config = dict(
    d_model=384,
    tie_embeddings='early',
    train_tokens=371000000,
)
Below are experts of layer 9 (counted from 0) of a mixture-of-experts language model. Rows are named router (the router's row for the expert), gate (a neuron's input weights, with its number), up (a neuron's input weights, with its number) and show model dimensions 192-383. Each number is 128 + 24 x the weight over its row's rms, rounded and kept within 0 to 255. Numbers have three digits each.
Before each expert's rows: a language model's description of what the expert responds to; "gets" lists some tokens that make up at least twice as much of what it gets as of all text. This comes from a sample of Wikipedia text that the model never trained on. Tokens count by the router's weight.

# expert 2
What it handles: Sentence-final periods followed by blank lines, plus the next article or paragraph opener, such as The, He, headings, roster codes MF, DF.
gets: ".\n\n", "\n\n", " The", " the", ".", ")\n\n"
router:123159142132139138075145091143122157141160094095082102129154119116161091133133132105147106124159124132124126135109132099097081127134074140167134100127099124125119156157101117112139162135112112144128093120124130126071146109131134146102131105126098091114146139125132146139142111170098145142178130096119163124146120144146123133098157121136154094135181149168115127146126127139125147108090116102140177113129131109131093157138134098158112095093145105076090094173149115104126135119181106094116104125137105137145151132144089145114135081155141088165099121142121134101098134148117157065
gate11:051141160130079164128116111082106126131175072083154107128102095157133084140124134104116107123115132094079117110123109126121124157103098129140074152123113126109124144126128125081133135148119123118095167109158138149155140151111109133153152110140119171118091132107143101133142145152119162141112127123119146111133164132136108160088144114115162128117130124115144097148157138117118169137127125124151139146143131126113123076125103139134127119132137068127124147126152103119115154148129153107114087123140132110146138120103154151120165134140102150155103112173104169126113150102155101133
up11:128078148123151149125098147161147077116136105096133111162112155130106137069125117146132111151123154132113135105106144113149161136092111099085109193103171138147169148067148112139087180185118132134093149104117170128145111130120133161157105072100131135139126087128100157113140129173119116118125144132111099118116131150136106135123106112109129165093114130123129093126147132149087120141104123137088111165151111132165135077161111145123148111147151150135138117129123112091100139130153125174111137096119140082185114113111135159118144106129121104101139148139103121107151103109133189148
gate12:138113121102125126129183133109144139124085139112177134135087131085123143133114140125126142134179116142137146106145124104155109117106137168119091142092118174151146149149147141131102137141132139140121122092108101116156158136114122138128105124112141132125111096127110133113093146134128123087098131104152134109157141165107128144157084133161118104114135112127145185118122121141179109103143119129107109118142104103132107121123115112130117132140178121105167082133130110151132163177135103102128137094121144110085108149111123148111125122132113122105099117098148149116129136109115170197
up12:092115148063159128175128129123130099115132094118114120120124106177144149144110149119123131139088106137152133105129139112157105122142124122124122183146136081155115156114124111133113140122105143114115121110093122142130124183119120160175119083140137143142133098139109117108112099154162107083146111147120132125123125161110138115136147101146155126124157140085134123092136142113097141130115122150104093090101137134115081093102181135146091143133119080097148167165113119119143147140137138141132136107142136086138134099125154099165070158158115118143086190132144113090103131095134109148
gate13:120136159187135149161130051121117132127135162111139105143122098102126104134144134130129078130110104095113076127131135167115148105088130146118094145085133182130125102137108143141119142134110128145134128110165091126156143093104129123115118136103085132141164145115112162150133116146100106105147075078101125133119155121142129099129126163128137128094162140133144137112105131126114118170170151132153120163119159115138141135130133104094108104122124195106125122106131120146125176120154103139162099109112133132114102111144087136097144146121143129133115123071118185085136148125116121122
up13:120105155121135144151102104124132134108139108135131140139142103129170135177104124129170121091152153095093126092129160144165108139160086114126168142145135126154119153136138182139135139094119144162143121158175086148152131122155170091155131150120179093116105138158144172133126150092086107154165124142123134123126081108128118115150130096146107163153158161116127136136087083143130105126120122138144070098116100089114140134133131106147123143156120146172116175179111095103153166082115189095123120153079119117123114119161130159101137133161112159125117157109115133136148132134129122149
gate14:143139130122145165099150114113116154163141125143150114110096078165147118146185107118140136147139140113113148121100137147133119129111096139149151112150081120144098104186152121105121124152128119090068139153132116115129168172114144126170169102098135097100169157134117087161131159135146156122118128094164105124139120147123141158128141123122157166107136080120145161093163140123140107170118135140097137136156165170099135109115119108141106130156143110113107133128157166123127104098156126148041080105160108141130144120151150184130147154161115173150136104156107160132153103132132134114
up14:123128139181090103125104160120107133123119098142151087140141157133112167123116117126133087142137124123141136102134116147117114166173181148118146140108064117074146097112093149095086142100113130141163142154093125107127136099138134128148141094120106169120124139099116121130116117109109175149155122103147178124125130098157123126153156137155109123169136126121181153158110173076130106077145162123151131174139138122134104121126091143105155078102130177128118086107090144106165063115107135147156120120085154125153161128160154133130133138135117142124144142120125122133119153116141097126
gate15:080111116117103149151075141078146135131119147124152130098097124130123157157155165134132122124146153135170134121118115102119143107114165080135093124117114127107110146130090110123124105133076104114158137080127050171179151106171129112145186109115146117108139156118138142145126140129090141188156098167155143131126189122147135135111159122133126106165101137113160137141113141126173151169147102149137138102113140109141128142152088166124150120114132175188144121141122107123136114136142140157172083144098169127113084144159131140129134135109114136124123109161137135121110136124131112067
up15:105131164102119090150127135142104140119115106121141134152166133129172123138161097087163166114136134079083123104134114154151121119142106129137117150131165156125133144127150126090140105128112151143103151089120133146138101129183105134138153125124151120107157138124095143122125104143187127128121066169123105119135153105127146103152118174114080107150119132111107099088089131096137139091135117141138068161102096103132135130121097119163118104137152119084145153119172137150150127160152122034141100105133160126145155126176141174119181088143103131105117128124135128113090129112142105153

# expert 11
What it handles: Paragraph-ending periods with blank lines and == heading markers in Wikipedia layout, plus a few function words like among, No, across.
gets: ".\n\n", "==", "===", " of", " |\n\n", " No"
router:120090092152142118089135127161138086058149092113139108115117114124147108130121126102099113104126104138102144091163171135112134100105161110078142145118109077123114128131139117107143142142117097150147109151157131161161134205147131122134115104119116140146126066135122147133143105124120138066123067099118090124139106101103153097132086157155105126150117133148183084111119145130133138101126109091144114111137085114109115160109135135148128115176136106102127113108079119121164160110123105118111105090153145105152151131150152141138137118163140099148135090120111140106126125070166122078
gate0:114133138150146073116116156077118134118142124132121104149147152114177137154126162154136142124142135131081123132131092158132119101093157157169093127130100133157102145102131112125122116101139144144087108155103148145158152153146069140132190175134130161113138102125103111145129161138111144138104156146149180124116084145100150136118144091093121087165136089095114119100149154153185163063122108120136130079125107113153124137145155131131131137165111163138133146138131137153165133118116157157112118126161153149106144145154128144095095133125134137118149151129121136110114129147143185089
up0:111128096118101124186142160114063134154137101112137146128121070166110145110163120098113122134106113161123091110104139113147148135148118111145169162104104160134184157147133106129129127109095112116074122161145165142157144127108146123124119115110127128090115114160119157144100160121151136109097136098121140113120151143168092121122155164171074153137134138149109106124167145107090097116113188135129119132113123158097129123118153124151114120183086118113163118140180123117140132079132153152135113143122113104120131128135127133150134113176106143113141088142162136112156164111122087155
gate1:131151137137091139172195152101144115128081087118136118126145142132140168132154112106117125086166158147119129096139162133113113103106119175164085116085170136148124112142119129124129112149108111119150169122129147124142130165129161122128141147098148125131135142125107118123151139152125131124120121132116140126152097173082091095106112126182166135129095111089148145142082101082143106137147131075137144107090112104101109149166144117139130123141115120152133118148152138144110134140138098104084047080118137096124100103131143124094171156153150125129111143097119187143143122147122104160
up1:105129157101141074109111125126109119115143108112148127126130146115122136151158100134133101171175163100106146096131143172064113086127177103134118100151129146110155144143074097146094133123111081141079142133101115153163124161179080149122153130129097130109125155135129121113135115161138118156174119138150159104180144101101098130158112147159163099133136119122109117107128133127125092117118104095158124118150139096124118114146135131142141118129136142102142119106159106142148114139118124111115106115068140149136110112158094153115104089105162131109082163140132129141115134109112118075
gate2:115104106142167110082112103109109153071098146174140163113149112121156087101110105164097092113105068084155122124164133133072136118141111085096132090131096090121116130101115119109157076124121143115152141162148139184089165113152080122122143134130081169114133159091125131172098111095106108157144147110135127085177133120128086126061124151141182137119111129134149133122141166113155093108111102085118140107113139128078110099107110165133139108069158150117099118175164135139153154151109152093134131123140121131138143116135157129162102124118122135129124167148115150104117136111099083088
up2:120091115167203113102134139181119115107105144150096154140144128157140097102115133158136062081112168141132144160174104118143147144119105148136117099156135114131124140099113183068172113150142143128146135113148120170115149151137146080093148125108086167150160119123103129141102100109121126086103130168106158130142111129123099115104109123122127143092166154073110126124131132131121096152138120121094120139108128139123170135130146114140138151118159110123115099160112079088166095155121094149093110152134149139136139117147110162136125135143106129142124104183179148138137132121121082161
gate3:112116133122111133089136143132137063136118095085133135138130150128140131158144125116128102133099129083139121094114122156097140112133132096143117123151091143099112147133142140135145130141095126146132092103119135134149112098124101152150145158083120132119060164117159143118119135147092089103136159109120084176129149147156159149182120106161082167108111100131116181114122116140107142151143097141095127127124140135108113149143106098091131086140098117136103166113125132134153143145138133115121113139138092114129119128131119155126129132082158089175144135133138108110114127110080200098
up3:139136108134165132121128122121117122194150138162165123118131138089129170161144161114168105146110101134106109135137109137104132108133109153114091138111145142124124099146120108134144149161109152140113087093144151120112053143137124123142092118112170125179093112130098082116164132101131104134113109158156098131124124139106137128146121119133101189118105096147087099135104118128136125135104131158139134135131078127135128151128099090130119126098137104144139138121118113097128141109144120133132125105174107157135115095111076122142122111114152138157149104117135118134160115079149178110
gate4:143112142133146140138105112131124134112149112134153139147100125123164090074140142144104109075117083136131157143114163120120157105119104128109075137141134191118126172071080161108131183138138180117120086104096165114134123107171124154121127127119123106115203128142099177135162116169133111106133081070147103109128103188130129122146145120147109149134134179095120142148148131146093158142134124085136127136151136140151138155110097137111127137142112109157125137104105091132079139153166111126100152139129134105148150145133124145093096141108115109148100184136125122109118124120164149124
up4:155098085123162087098131138164138098070143131126150123134097125105132106155122122099145095098139109116094092095091154137154150124126113108140153128111151133112086151124167145099128138097123101113137132128100179133163107085125139120087105136121153143128159128135099120130119149114143085121133105125095167112112135155126149121115089163107121131140104125158118117123141108150145181105164118145167172161093103095134124163131149122153080132159110093141141106154127135107120162139149143106152104073148103119115126100119148171154109139175150094098135116159145126167124151152135118088

# expert 59
What it handles: Pipes, colons, spaces and verbs in sports results and tables, such as faced, against, won, Australian Open:, Italy | 1.
gets: " |", " ", " |\n", " was", " is", ":"
router:131151140155110134123115091139152103080155089118160119142091100097129099128124128128107110122154124129121120158128135135150107119094097149125148140132116125150180153151138120129149137129142073132124124127142132157123146134140142154107135109127167055145109097127134168074141109156109144113088123119091088109147119084170110124125110083136144107143086102143167092147137114146060094108107125100151113121154114129110123141163151123149099115154133123113100111154154089119154144158131147118123135152139108126152151145140132136126147133143151127154133128170128148167132131180115147139
gate0:136186133110131147127130135182161127148121140117125116106124114116129080072081144163116142093118130107150119123132160140106130115116101112126162113136140073106146125160154115114120118099123137114124121124150152076118146146090144100113111109121127112136124100166109152075102127075077149075181135177164138119146132104135167097098073123113134130142092122168141091134124103155137166096128102151103137130138109113109170109144109118103133131086140184158109120108140137146156088078141137143141107158075115172132155114133099112128112135116163084092089120107138116115165119128103137158
up0:134108145171095131128110178106157117073123126134106141153137124113133135104150111121160122108160095129150164119138099128167109120158148113118127136160158175120119099138099138164171088159115169169137148120110106151107124108116141142147103139140115122121126141166136150158164152119107089145119147143137138125121120139145157093142114142093093131106130094131117155160128142163183124172133126104110140145125145133136163151147179121147137089122125170139156101124171117090127142110116156121142144109119187123116147127103170133153126145150128139131132118094144152171097133116168126128
gate1:156122126128142116119123084152119129090116084102102101149132143133099135152107138090093126118138141106162092123093152158139134109113122154130161113160126110106181154171151128137119111100106098170124161107119096122157110105121137091121119136101131124099137114108161115109108107150081137135104123119106121143117084134148153188114126135090134062121118112146116181134095138130130119126133138120115137135104111178125145107126159134144158119119127181093110112128140086074147144118130125129137148154129128144138178153143096108138113149107158107137163147130122140112129117168142150109
up1:119133158077117136146138150148168145132150187118133116144143136138144151109108139079122129111164125148171171154133138138149176121122144139094124140171138116100075102096175098105124099145112113146165124112106126090138154125130107120146117123149145205131121150159162156129145127111149131124154169151121127119143088118145153148139148137191142125087154086068117139161095122165120135144134126124115105099114150141152117157124109134156113144087116129129125177172122133129117171148140121116096128132122125147092125127097142182112137096153087150136158091110148128124111127123192114113
gate2:096121146155113078162127168170121109177121112142155123131164118118162134076090194135131161127178171141123139146144125145134099161133164105118145116106144131091124143123165073158121087144137154156130129151105175109090148151126139140109092141094130113124113129098089110155161119134126096118125140154093189124141135148129106144114146126137091129126129098121150125131165125119110118123136131132120101120100088149140105180129129143134143135085185123122145037148108112104103170148142150142141153121126084110108139135137121124157105121128179137148159130113100098140146170117163137168
up2:154158114118145153100107097086114121111129119130169161141123121099127123149137110165149111173164170112139139145155145134151158123136117116103154113107100144106132102090098142123058158113134112118133155118116115123090151101130116123148165164123134136156116118140098091127144117099118160111169118152126085141146131086123144120115141174134153130109121143173141120124187103096103125154122142122140066153128201134105132097139150143127097138121120096140162083082147102130167119143138158111132110109113128125148122140106161114120077151112136148103127123158136115113162122131134110125
gate3:140158070120091141195119170119149139132138124121124127131125106126148136156114119154126126094148103133154107154118122104119148099153094147159142156109101115137128154139147133117152128116174153154080146143156154127096125153142112140141147084107105148144086068155129139144115109108096114101109152161123186119152116173106159088120139150148123124160129127113102131134115126079127130133118102133146129154160096135116131116123143152148101157136136100105084089140127103183171161111108172105143120137110144131129144104165136138129100102123148152150158189156144125121154133151157145078
up3:146089107106121070154137145190135100127091160151143118136118133091163143133118122105120122103139138131099111108123112121162137115102092135140081110129154147094135167107151152166112111107105130099119143123128119101149100114094130186122090119106160144129150120126126105101120089119148107148137109107140151132142122166119177135129077138142120146134121120139137168129125173140106170103149157091150150088142129163160140122161142135117100178109132141129132128099138102143170139101099140115135119128144127135153172134096082145140172121126157128148096134135121126109159163155141092152
gate4:127144147109137138138149122153146127078105132112142163164133102114128120133147130144133141180143136062138094117125124131131160143130125173115122113138125111133117120124160101137154126114103083123102094167135126126142132098149116173123117127096117098123087111158121164111127122156145123143169124120119152128138160128173135138103133109129145167151093147143140098131106117153106145131102179120148109106129129133141141175154171160131124127119118160129115145084123127131186114102100159174108142106148106138154117121132150141142137138170131158143122109113161148139135193110099074068
up4:116145171149150142116107141145126147124099138145146061074145154136122156138106186096114123113122120144125094117098147115160078147137183095100146143158155135125154125129108089143110141119141158138120146122185103126165153142164118101110129163128168195131150137134126102191142143103125127137113128149140110130150126140130117127148133133150127106103101162100150143107122149149184126150124138145118135133161112117138108117089130142110097134127162161131156118178107125116133134105117139143138104111124134148091111149107134102129121157115172142117107124167136136097082145123120091141

# expert 58
What it handles: Pipe separators in sports and results tables, month names like March, and word fragments like counter-ins-urg-ency, prom-ises.
gets: " |", " |\n", ";", ":", "\n", "\n\n"
router:111111180144127159086102115148108131076135114102155111116088102116123131121122127106132108125146126155113131130173137134113084094125100141083148164133120094127145150155095119101135158135110099147139095117141125162154139185150132158121131092123191106130136106138115153065151138143106124140106127123106119099150118132168093111142119152144109129171116128142133114113125126152116075101111088114147151106145143117107115132132156146134097100108140138098142114089147092123139149107148098097124126097114141116148152143114059153094147040158130109156144176116145141135157125106127133182
gate0:116134096117129154092116142159190145088117177124103144087088146119155092097094093143174118148116122113138101162147117168155135116116129118169101106157123119123115102159093147070109132120135069163147158091157142158135159171147087148132097146110123151165164113115100142155110077159116105095150127129105143109169103096148129156124159163148103126123135122128080172108122107148144156108168121129157161146121110126121099134112125161160086124130144099133122114114137135117107144081122138132093162133133150131174135148117129125131180127121123138101145099127139096106128135121095154134
up0:143159174133095171167119122118154133161133128122131125143144166135120090163112159144151108110139133120104098161162109098058154142140111182104135139153121145144091119121159147102150135097127127169115097158106129084124173124119123122100101147144164108125122158120134130138156148126120147118158143108138095129125136137096158143119114199109124106128116175126130135153130094152161089126137115123149157169106128127125118134107120122131136116091175148129068117125151117116142151131116206130151109129186124138157138087167133140144138108068097121146143107130164145098136097123114108124
gate1:149081161103128186093134140124064077129095155133122136131157118139082104164123117150095149126110139148093106112158124138117099140139173063106139096145137133159096148161107136169120131116109137136123107125122110078136153170137087096135178124101136121131148112103119147087137133137144091133110117104091151121145116109133116138141123162110128113136123108155143155142149130177152149120128130133152156119153111138088118167112149114148127126151103077088133149106128122118145088128126113100108112078126148151128137129141159169146106138105117159163118138127137168127186104113143094155
up1:154112174113074071166128121128120124113147122138155144120122096113108148131130161098077121153102153139134141113102086148145129119113181126138116107098114173134108141097159142099128173154148158169094141123133120132092140158131117138096152132160156127069103165109156176160112122089198108140141116118138122120132173112133141107117121132169136103087143129094089147140136147192083133116081117139107123142123123171154156147167095100144173108138103138115108140134127089155127157093144117132147152094105163129128132147199100095134113149129124114142136124086204152139126138137163148145
gate2:116096119130126135121172103150124112158111120145104098117129106162166177118122145096131120157180129074117146109145163140162133124086091129168095183141105111122171160142115113103122142090131110136168140136085162105141150116156105144143134128105124121133149156120127124136118105113115105126114109068150128148162146117119160169094079143117111155118126156142139157116170173156151164136107120162153117140133121145128110122136096096096203085113104092114131165118141170112159112141114106160146127108143130143142166117088145134132129129125154133144118129116135148147108120102149099156
up2:110106146110169095090155132127116098140116142105095122151123112129152169136150079155105100123096118117075111141101079112128067100160101142166111119117150121115142142139167157110087145124157094129120147187096104131159159135157154137112125153131139155170129083136140129124144138144139110147108157136110122144071092104143117138104129135117151162127136079103140124114140144137162167084126111149126122142127142109109115142082163167096091120108118133130129091110118149098097125103119133108128106105134152118117121145103121150088139127129146151148085124101177131102111144179107157158
gate3:108113122095113154171160120151095147143140118114102118106139138119126115168094162127137136163126129137122113096130112127140100092175146109123107152145128145142101148115112115152100137116112133164169153147099158086131103102136173140149138104096186081149167109124125133068139112152129114117107118115142152163175081166148166131140123135140107108186110126144116115149154097126090149155139125124124113131151163156115113119107103156100168144102116170139154140140113131146111151110128109129142112124155092145127115132099104084150117133121145147089138126121129132181119090142182155149
up3:112160106141125119148079123085126117071144095148130117096122112087152123116148074138156138148095113152131139072131108147137111133098109135139078153111144091158154158107120189125123115129113137156114135148148117137130150140092138133152133144151124130122109133100158122121114153127136086161165119163102157121113141113139086118117077136146081144137154141095119122089161147173169095106115132126135158116155107125127157137129109161114148095139095146110172156131135142074141158091161111150159114112194098100169098111134126130098172121139103104156136175122125115130121100131115118155
gate4:112107144138119124129120148150161143137124135141122117123146130135129084124119136099158111125132091131145143144122113154140110088174127153137171135134135135098135071096095130125107092101165096146136136112146136138152085128131115108129108130090129137119104146129088093132132139136088085118156125160119138066096097132149173155111136133133113136137161172167124168122163144106154120102079108123125100107166175122108138133098149118153171119108185161147127117137144134177102105136144124144125115105138153190160121125147200152115056142127116103143119136085129135099110163136142162149
up4:117112112149136137116125145103086119137144091129152095114110150136157117158086161121197104117123153073113156127107081143093150161077119149146155118145111094126159190156155165137109130135111145107133158137106125147127119126155140139119102155072126102074108118118131085160152105131127144139147107134089137132156179140138144125104114093151130103164125148151124110147156120121133163107182143127153122150131142169119191071132103124090098137178115149153141161123121166143150158173104136115153119161107136096122148081155158140107124141121084131088123117132094127108174107114161093139

# expert 7
What it handles: Mostly the, a, in after prepositions like in, of, at, plus paragraph-ending periods before headings, as in "copies in the United States".
gets: " the", " in", " a", " The", ".\n\n", "The"
router:088109130137144140118108102160121124070158092103121098097113086100140101131112128069151105106137112162109129078137142097101115136129164085128147145122101090114120145120179086130137124135132120134141156172118110199130157140166141130126125105132132145164136082113128154153138103144118130102082114138093067135141118133109123118151142096157155120110120129131162116144123117162164109105145111112152088110140150116124100123125149130135090105156135108110141112138119118106171150118124135133115105140128116126135142167162117150161158116161138118153113113129129152160147130113138140099
gate11:139121154111134147142148118094138109088123118133151133142108101140100130156128098102132125097152135170107141137125109094108140149163135133133153152087136139116103131158094134127125144119137121104150148119154134133139120130168116145106126118144113148135113157148152149145155121153103111162127156116145131099135149152135126113128160111151124149117168121107104118147131144178170110140142091107127103111151126151125138107167107162160111160161149166158126169178141108117134087160146135114153143139094138174132117133139090182144142158128126130156099154148160123129122101101070111120
up11:138062121134130124168084154100100161088143149126125128098127125124144120162119152149112150118123117106161128106101127115130104083165132087110157171111144131122161103127141106119133086142119199138097133090138163166169117141142120096088132145098123155143139126122184155128125147108096105110139117154118115144133120148138118127106148172175130129085104095172167124117152116157154094142166182110163091172114132124130117137144130141054132110156153137164180125118150159093150134103139137073100141157145115111169082131098159124123104154162102143118124134117125115135144135170102124097
gate12:116139166144133129105094135135092164112158106121175121101116099092153165129146143166088164085124093156106115120139144155106138103138140121148154149122146115099106141148106086116154129126124120142138164144115128124181119121149085140128143117124127193138123104131142130165109136180156097143079147163127088128098138111114109082124098078134130135124144119089104120130124119138157127118164128130103116127124101151069107099126161147138091115156156128140139120111100096087151150157128133136122111158108125153144120142098118106172199148128129132107107146134146133165129131138134136145
up12:130131158075146171111115079132157139171136114126099127130162134126150052083139119051164123114108116133154133146130110110102130159103166097116084143121056152128105136120129130116117159160148175161159137156115136122098112131152100152090116148154152132139098120132125128113125158086131102152160135131113138142156094147115135127126111147096115128136132153124169140086123186081181112107122142145103156106089128134154128164106133100147124151112159100106159110100146144167139112147153134132098137109141170177110091115111124165129116122130144094153141138164145145126111111132127066144
gate13:124120137145146120173152137121118155106151103151159129113129146141148110099112114158125155099150086145142116097092107124103085152157167099184142180127132114113099135142136129140164108123108184151150147119111132157194141119168121110108137111111145186136171092120142169100147171111089128139124170126125103129144124136104113098137133116133123132113117147123141174163140116123200127104142114112146124134115099156141121120094141129115120120113160146147181126140158145141165079160136121101120112099141150126165136183122125142136149147123171128138117182121128150134126105095160119167
up13:137143127147161157102092119124099101121148072106098143133138158122113117136135154125113117150070116127148126123152119125091101139118164157086104130121148152162133151156101109141145183098122133157158115137094161171188107142166083089140128134168099197149152108064153110125094108131127107175169127161115138125134140136153127125146098121128148119089126100135148136114139089099109089146136120132086142121122126176119122100144182107121115112132100123113105132127119095125152119118108160166136180122180158161080135113090174155173112094115095131157110168139164122099136144132113113108
gate14:127119082111163103157096145113123133110164108144113129108161126115171103173159146154130114117140165147152129116127157137134094104166090108129150119115119157074138138124118098122089132160139130113095113137112140119179109145165140148120123157104164138103099101166083129142137114170094166143100115097139089110170132102097164109146149148114128101131125104089095102072141119131136182082118113125125111113112121135162132111134173158143119164159093118139141127115132119107100133083160140114154153120116116107149122109123143148092163176143142148124114164150152104141126104155172139113
up14:090114149104153103132103091103129139122098097126138116117108141112147159118082113141160110128139155084142099140099126144087123123160164104161096109141102151096127150164166130151104123136110083135132135123153109142142158119185158078121130122139114144115121101129115132150118138141126145145139129139145147156102119098122110154117136129150138111156104110122140154120140102125158166124157144111134141122146159120139085136112113149118142128133105117137104170105109143092097093146122185156104110158107138148183195139166087159137088143104107146132138090094161147173066135118146151159
gate15:165096161138088131149082131071148158151152153144128135124119129173097107129110145161141142138178114080130082113121112084155115138147123096139117152160151142119110120135142130133171145165075115127157107145140137195136179141198143115139130115073136128138148095130112130137113187104133164100098105177152136157118111122124116129139160153162171124146119135179128164159154144141136142134166100096172131113133149108104136160160117127103071136156093145152162118098145156098087151122140130116145134136137109107113138172143151122093124116111095125157099140143130107110132075101149157116
up15:126103123127100088137178122138130151098129115109151132145169155081149144155090129125120100162103121137124150167087123125134107102127149135118138121157156088118139097125115142098141117103136133133139099127110123079121123153129108126124077158162162126110106140134126119114106123102155106070140096106150113135145111115128134131119144155121151095128137177158081138169141091121139133175117145156146139143136123112142115096135105119142147098159120102108137146106158134126153119144123138143124128117160130132111130116147124117099138113145105112129137081093163099146173136173161076112

# expert 13
What it handles: Prepositions, conjunctions and articles in sports and career biographies, such as at, for, by, and, plus section markers like == and ===.
gets: " the", " and", "==", " at", " to", "==="
router:109146125135127154138106081138160145133150108099114111130140104107128123126130116097164118122146114153140100099150144153099161117113164140061133134142116122150134149090155143099150111133104114147138119171099097149130142140145132133133142107119158148108158098135126151111124149116137121137173090114125118123148131118102139125115147165147131097129140109114180118135144119125145083088107138118152056112134189100123114167159131124144119111096147104095124130104121119127088114113129131141113076158081122140137135135139128139123150104149130140147127088122115146120102123161117115110
gate12:156075114094109125109108127128141165114145139116121075182136147133119096153086175081126155060095156109151111105107140166112152122135082140167155147132165076158124121125127148110113120105137133142155140104120134121095107120104114144155144148063133137099133097134127100088127139137118152092147137131100135145123154137145129157107143058148108125061141103166142148122157164133114152122136165132137103150160159126148127126118137140105117137119119154130089132162120186136122202105160151108101073117136175117165104129161148120136101132160151115087099113101093130148137158172167155134
up12:113086154129151066149163134122098119145119097170142113096144136103107151113123141146132122119131144143112127083134107099072137129080114141135101123145130090134118143116127160137110156146123118117134127147143101129169120117105070123110159135128130214162102139119113119120110082123135180113087073136120130109125116142136133086154119103155097159074151098113133137121112162136089123135146169145140154154101132122179158163126138124138087159138074131114174158124122123143125159098157125133124137090137143138138130123128157154116147092136124070146117111125120107103118130109187136125
gate13:125101143134098041143142127113150144083122179097121108197079153086182130126132110129107132136146128100161146092125091099104127111107077127154117117159139169106107092148128134092088115135096128113124128120094116130111108148149093090124113108115115137135170141136102148102127157141100105090128134179107125143146101096143123120128100136153130160117099123115125114136116068132137086113130128140159142140117175095128163111137106152147087116159128181098104140101159141106114157098160113111107118134138100074148136097159154124115158138129124119140070096058099143115109075090178114127
up13:126097133105147100069169119166150126113131142142138145125135080161148121131092127146161137113124184157155122122126176161111101138126114121157103137101099156144127133182118147124121101086104120124109158093170110115102130134102091149159127168127165131130116131155123148089144128144134126115155127093120136109127106130105136100121163101122117094132148142104137106119100123079117172124158128106133115130128160112118135178144163157118172127144158167086136136103111097135153116146157099149162141160179148110158148106158130147170152135134085146114121153132117141165128151136111088105
gate14:097159124109083162110139121152098155160119114103154126135137130157132130141162130128120170149143112128133156130125098092087133146152135098124102119175111116116105156187162139107124129158124108100170128172115101162141113119154158142146172149131119134118133140139106135113126125117113134108126135165118158134113127099132118118168133175131138100135130144125130142125137120172098100088151097120109123092152135141116100129128080100118096119140156095115075143187120133089164110107094170116145097099140131101085121103136142100104053142098123165088116123171115133126095135116094156135
up14:128179106124148152145077173082132123116134074166113112178134127152119120119161166083105161101131145126102071110138129122074114133121083072147121094174114124091147155120151128122159096122095134093142132165117124142130136131158105133145094146140132137134130139142134143102140160101103142114102078122146105155161157152126116142106146138106100160149138102142155146115127094140110126157134110158156114144081114144186102174128106135176118120090121144133161079129124124119100104145092149188117152150118152146138128110159125145105140143145107130173121111120087126100143136125175154163
gate15:124148135141122128162126147103140132145154131142092099150144112122088115138105117146165153122162112091095109116129075142129160127109123119141085116105136092132178143119078116140134126142122082155136160169154103147132162145178117192130133090087115141123175142144125109134134135130103145171118134156125094105138162114151150148142136105109115169160192132118089122131167111125136171090117139128155097098115084098170126152142134135151135123085140137133133143123142131126127116136141191120094106115136160142158126112152150151112145123131125112137139148155128119134112099130143132099
up15:135104144153140126157117123122151109151167111144109150107142111115121056146141102114149101142103130142100142155137116146107113097121100173129131123096078171127121137117145168109141120126142134151138126100147148098129116119087131144108142114123099126151145134141147127115148125115161139155163107107112151107146148151110073105078142106117150140147152126125105137131138132108089132116078178130130125136090126130096136113103088113186146105103181123112075121093100167117134098095112092075119131127102136145119074154159106129066126132095122177112101109146108099113118126105111123119
gate16:123088096123123093147120121133126126082133105081102080157169151126156164156116120120148112087098137136101160114124119101118105153106115137117142097169147104141147150143150136128143110125110110101164137116117120134167126139097154112133121101098189154107140086120115108117109092118154124143148092143100105096132128127124111101156159142117129152118138170099126165148136104147134171092195124152129115129163106150128129164127114127142125144111104144126122122124071117109125121131143160090173137183144128128174127099176145168151176127113140148101073152125094126112144149149183120126
up16:149112144138119135121086159139122140111156145129143139172147123155161130138158115143137165142150132124115115102111164114122132158150096143157087143097121150099140153127164128119179118118128171123126131112099175130104167113103119115136173138141099126114131134140104119147150097148168159126114155147115120106178108169110080160111153080153141106141148118104105167192129111093112078174149080159131081152099096127143142125188103111123117126154113129145172118133127104140105140110125113156139118151078141144112116110107090116134132137151092131113105094129095131151142164131069162186